Weights of a small mixture-of-experts language model, trained from scratch on English Wikipedia.
Experts: 32 experts in each of 17 layers, 96 xIELU neurons an expert, 2 picks a token, a softmax router.
Below are experts of layer 13 (counted from 0) of a mixture-of-experts language model. Rows are named router (the router's row for the expert) and show model dimensions 0-127. Each number is 128 + 32 x the weight over its row's rms, rounded and kept within 0 to 255. Numbers have three digits each.
After each expert's rows: a language model's description of what the expert responds to. This comes from a sample of Wikipedia text that the model never trained on.

# expert 25
router:169185140141113066091160158101131159110085123094166122095115136158160136127129108172171122146118093149125144165132132155111169130100125175210100109136168167089122095095092131155164148213101107143098098147182160135075132079155164113120149134168073102104138131158154138169123145105109171168134177095075075111100092101135131107094115185090146140121140200108161113069173099089116157141194
It responds to: Opening parentheses

# expert 0
router:052112147150143105089062142172105150077131105174146179138108117068143099143086206144161108133087105126159162123141111207087154155140109181158109112167163142107111087093107110149099131120144095132095098186161154119097113152097094121098181121153092106116144135166146186140131124085101075137151142128076155107116135093187150080133120139076156091074129136096155143109164061094163117180135
It responds to: Foreign name syllables

# expert 7
router:149139138161122097113115132165106130155112124138167120107113168147087208126136114166160110179177091150169158170144081119098157084115067159133123084179131160066110094096091128171119143134100110155114079110089191127116105199166135096100153130152099075092147162155083118160092113090098101155147186107101120114114107089143078128085119155085185151103141090174177119102193076122136105148170
It responds to: Sentence-ending punctuation

# expert 21
router:091155139147115156111159121054091099141143138079098132069103137088174101162103154125150111118149129124166133144145127117101131113105071153167122084137152156091123129136127099162188149098102066126092098140098129078115113081084129106129119069142034094098141175146148181163109124113083144154130141112068106201117074077157173144105118151089174121072113164143130119087171082100083129188111
It responds to: Second name syllables

# expert 10
router:123124176139155171112141098084097104127087137179135170096117198076094089177149202158153106146173098175145168157179126108111126152130101163130115098173132141151099119113095136164102130139255104140113097140137146104093143117174154080102157114177103075120149154161114149171077109107102119154133159114099100136077125098148093177102107135120144120108161094193176107124145112102101170175150
It responds to: Article before named events

# expert 3
router:163155125139133119093173122230104056140098125155142114110077115141172123160121139155174117159089109154123145152177108143108141144104107153126091087151152156181125093132097113161178175083164079166105096144123157106076137171067155096122168164148109111090151148152140148178065182131111187149118156104083169081080140106163104143093129170110157156133145078125170107093177091114168119164126
It responds to: Quotes and civic nouns

# expert 27
router:124164127134144137092161159074097204124105123137137102077078113143167225177111120145144111139149114156133173146124127109097140106086063153107089058133132158176075121142084128157190184188135108152096098131126157104127103093168145106089137178144094091088123164120129137176105121111146112151134154091093094080098073098151078094104132113101146147096116143060139099135180098100148117182117
It responds to: Mid-word syllables

# expert 24
router:112118169168083117090172138097098133138085083165167127124099099158088117114085187173164138169149130153147174136140129095100143153115091151122098082140173192127112093102094126165088166128125094191109112136059159109105134101101101101116145103148121072109148167145105106159138097122075168157180170111104121145089156110156172071119088129130169088094154152176138103120219125109045158139138
It responds to: Place-name parts

# expert 26
router:177131151160147167106137170125112122120115086061142072122102198081041087136109199142146101158100104125143168162161115158085189084128090130150116085132148155100095106172120108153132140174138103153076110117113180092101092132176125111120134077141068083086147166153113077155067122127080100145181180145101123083108106102164172127125098116118173152103159154113136122097149108122171102131103
It responds to: Name-final syllables, can

# expert 4
router:110131164194124139086138135062103146147099109120144119132122110088081151121106113136145112162226049133153148148145098091082118139112101149076111118138155157135090123126117117174213147090213106170099116185046163101100140132120138106115156085174105104094154158115079164174126111117097150161150132121100134116096144121175108125111106102101184155077160119161160153105149111111089140182169
It responds to: Copulas, tables, route data

# expert 29
router:143102148150044066079108146122101098128111099095148133117118134149161075133100111151151106152096107149163156131172096165111132107108086152150117089140131143125096111149099078147047159096148098178103122092155142135115142173200123115123135110128074083101159162133152122169045163090065092144136160147064123111082114091135060130104114137114146213082123127109088110122147073116117100180104
It responds to: Word-initial consonant pieces

# expert 15
router:124205144138116038134084138087107065127114108093148154101123119083132134200151158128137099128101135171196151151144102153093155135086123144141128104156152155171099081137075112160121164219175095158106122173090152108117130205164150109097131108133139094085147148167134136175107131110088169145123164132066091099101131119190096148112105128082164128117146167106098133079150122117109170147177
It responds to: Word-initial consonants

# expert 19
router:148177167206064105063109133189062109141111104127142101112092137115128156127151168155156109191158121162143158098142123109038167136104103162188112110191154170142105111149075127158105136112149128142104122164117182099128088135099094062114120127158085101073154172163153113141158119066078161167147155114119122143109145118146120118080068152106145124122123122096155102090149095099118163179152
It responds to: Clause-starting pronouns

# expert 8
router:143181172152103144121127127085135172149100084190185137090122116074189119116113176171149086152157095133099154168134107126089137087122088175126129115154148119130132093088111106173182159112146105181093107136108154123082101207161183091112121112157108104107145165132173070166114114071097147158156174111101172146084096100179100173105129155074152072094136127095158113127156100094167117165146
It responds to: Dollar signs, table pipes

# expert 9
router:147147155149101130115117131149139079146094138078152133124095136162174202115169084163163111147127160150158173167123095145097166117140087175103075114165173140091078089126108123175111191115129094168116091148102175113120131121056151121114139150162121103090148185171114068146073168104085066160144158149099167115079170120151144145099098132096145116089198144155103132102163081094067151161138
It responds to: Attribution verbs, list separators

# expert 20
router:124148157174127138134180112177159061108126085127162109130107128115058136176141088175180100150099132161166168160144094160096128109072107164136116089151138124203109078124120067166183142078119096151127141120103165122079089216147135095113110060175109091097151166147140090165111132101117110137162148100097137154109161093145176087093114132107153164099135178090144132120172090105093126166123
It responds to: Actions by people

# expert 28
router:077130179134103137082057124071124173161087116112153121127097080100179096114178055164129102166144123161173167128173136164110154109124125141129105082138161166095115093171077104167081153132149128160100128136102161119103130129082051077122150113162105081122165161162074178156119131104110149158131174120097107123091155103169088067103119172097147102109154099171122115108162110123075186129117
It responds to: Infobox and table markup

# expert 31
router:120091139163154159101213143113157163072093104133174059138118143130178163190160122128165107180087109151142168146177095120085142138101097164171091103180143106118108101184102070139129130113193099136093110140135156128117123080144087120124150117164120116087183168169091145163108080118087120158125144106079151138075161125151078150095118144112132164111128150191158102123151094107197186139118
It responds to: Infobox field line breaks

# expert 17
router:131120147162093159092133109206121157183130096124170092103055170131089116125129111166183131138167144130183177120123105151095147096094098158122091094120117156133116126132111104189159156120103084143094095155117153124109112176113168102080132119134126082077130151166136135145127138096087117188156190127070106049101146106161152120129095129107173184129163092234138114095160093089132167144120
It responds to: Name starts, months

# expert 18
router:150113137173127181080119136183145136133105085141157099096083147136095225084134147139175115157144138136142164174118071201116157104111109139116097096151154180087115101152103133178114148058185091150095101123141154105101110102104139096127126096157140094099132165129099071141096127100094115147134166107087083158057112072167142142096124091093157114101160114100139118074167077067106175131115
It responds to: Titles and taxonomy headers

# expert 1
router:100103130153118062092132140125133049076103121112179132089099178125158128158110125148182076136105138178206148131139127126095129075080090163130087097134172197144103095144081082166164144174126095150077099161141170126066102088157110086090122119170147119125154161154132151127096119122074151183159178119114096149082130081154133158103089140106177133098167132121116085119150082087102141133120
It responds to: Commas and list connectors

# expert 12
router:102116138144103132090169134082126110139085083102154120101086195142080140145093142146164154161156118106156141131133126129116166091119077162119098085182161155076121098155067118156162168152197084157100118138162161107089117121174115076118142117149110092093157141163087120154100142086104054151142169140101083162088147111171152043102102133093161100070140115097158135050152101126138117170163
It responds to: Table cells, countries

# expert 23
router:130125168168119055085148120101137153171109081039165127128085120164116180140101175152164060161135150172164135170149110140081139127118119153125102070168139142176142089072092089151108121146132089171095115140131159090081133192106119096094140136162131097094172149147166079182114138088116090145134158127103072136099123130169163157075096118097168152114139118146102106095172076078102106153132
It responds to: Event verbs, prepositions

# expert 14
router:146138114171171127088163120132119099126081111097140108123103186167149114114132180187164120168109153149153166138138108126096146123110106165130125091184133160202132075055106120156090164157108094136078118145173153132092112104168093108125151059157100121073147178128144059166074124096091105152148151133088099144098108105151098168127117164097147142107152117163204109102135076070049140150120
It responds to: Clause openers, breaks

# expert 6
router:117160175177157062129199137140129151138101100122158121120138089061083165115112145169183124152105117160176157135191101125116171146106093142153116108163141140070104075106097089133084159037164075154092126142156163110100096080170118121126130110176110112074142138169075112177122185096104102145157160097093118166099144106151174173108126179123138138094161128126121103090137072113159124158132
It responds to: Particles and common nouns

# expert 11
router:157130153173153127079152168075079156155075102158146158116076155088179118201180107116178123177145126163137170117136096128107139161109110135105089098147143149164123103195094098186164159055068108141119112138146127125079148137075146094127156119172091070084166165147098129161091169096099115114160158101102102153088126114163069131088130135107152147108156173146131127103148106088084114151179
It responds to: Was, the, headers

# expert 2
router:150116154137079140099161101139101029138107124142174117124098127081144184136138063140147129142104125155142157150150109167083146089150110133100135091132177124145089121154067082177197148074111083158101087170076154148079108123110046092124126137154120090111171160127111065143102140103074080137137166134091139116113127112176079074087111127093167132114136142191130101110166089093152118146137
It responds to: Sports table cells

# expert 13
router:099153109177103155108110128114112031155100101094123149081092147166067081122144160156153111137165140177138161153136110105135138120141091150124100102144163163176088120057099081159126180101140120181099128135168126122080131129094137090074145142151105111080179140130117089144125049112118092161138135102083127098087142079166142035135128168104155189092148183111136092124144113105171109147160
It responds to: Name and place fragments

# expert 5
router:070150162134142155122142145067093077156087138184168130088091159163080104135099108114134104160181138166160162134139075167107154129110117174159116104173124132113055093137084098166132136110122087154125127177092153100109087082118080097126150102162086073118175167179095121158108117096067130200147181081093145064095079104149110142123084096124153126119167091127117147078143131115159129150147
It responds to: Article a, non-Latin bytes

# expert 22
router:143181143159146122092086187133150056049075123119168098122091090086137128101060139150170131174140098178118153141147053168091144105144093133124139102157135126123116101164108106154062147083098102139098100135084157107097113149124056104099137150163082100107148173158167089145090067103102081171133160121102125105098156101161135172121109161139133125118146124185098114099172088082169120149125
It responds to: Modifiers and list items

# expert 30
router:162118122134134151098100164173123145110133114083152081124083118140193126146133090175160106121105122149180164146162064164094158126117097141179128110131157124171100112114095106150174173064103102166105103174191189090077090073080096124137145143152106056100149161177079097134106107096124168149158186092106141119098133103190126158113113141113173174103163139109114096084152085087117159150156
It responds to: Given names in lists

# expert 16
router:133146135162118119118192155147087178097121088142151132087093133055194173094120111154160139162113123140152163153119139135111139136119068165117109107138148137063107090129119105146175157170150109146123094195154141101099107109115049101123166112160106101101133165126181177190056154111114172132135165096082172172109100124160160157087125145109161213116123116092160142084145089115138192153132
It responds to: Mid-sentence content words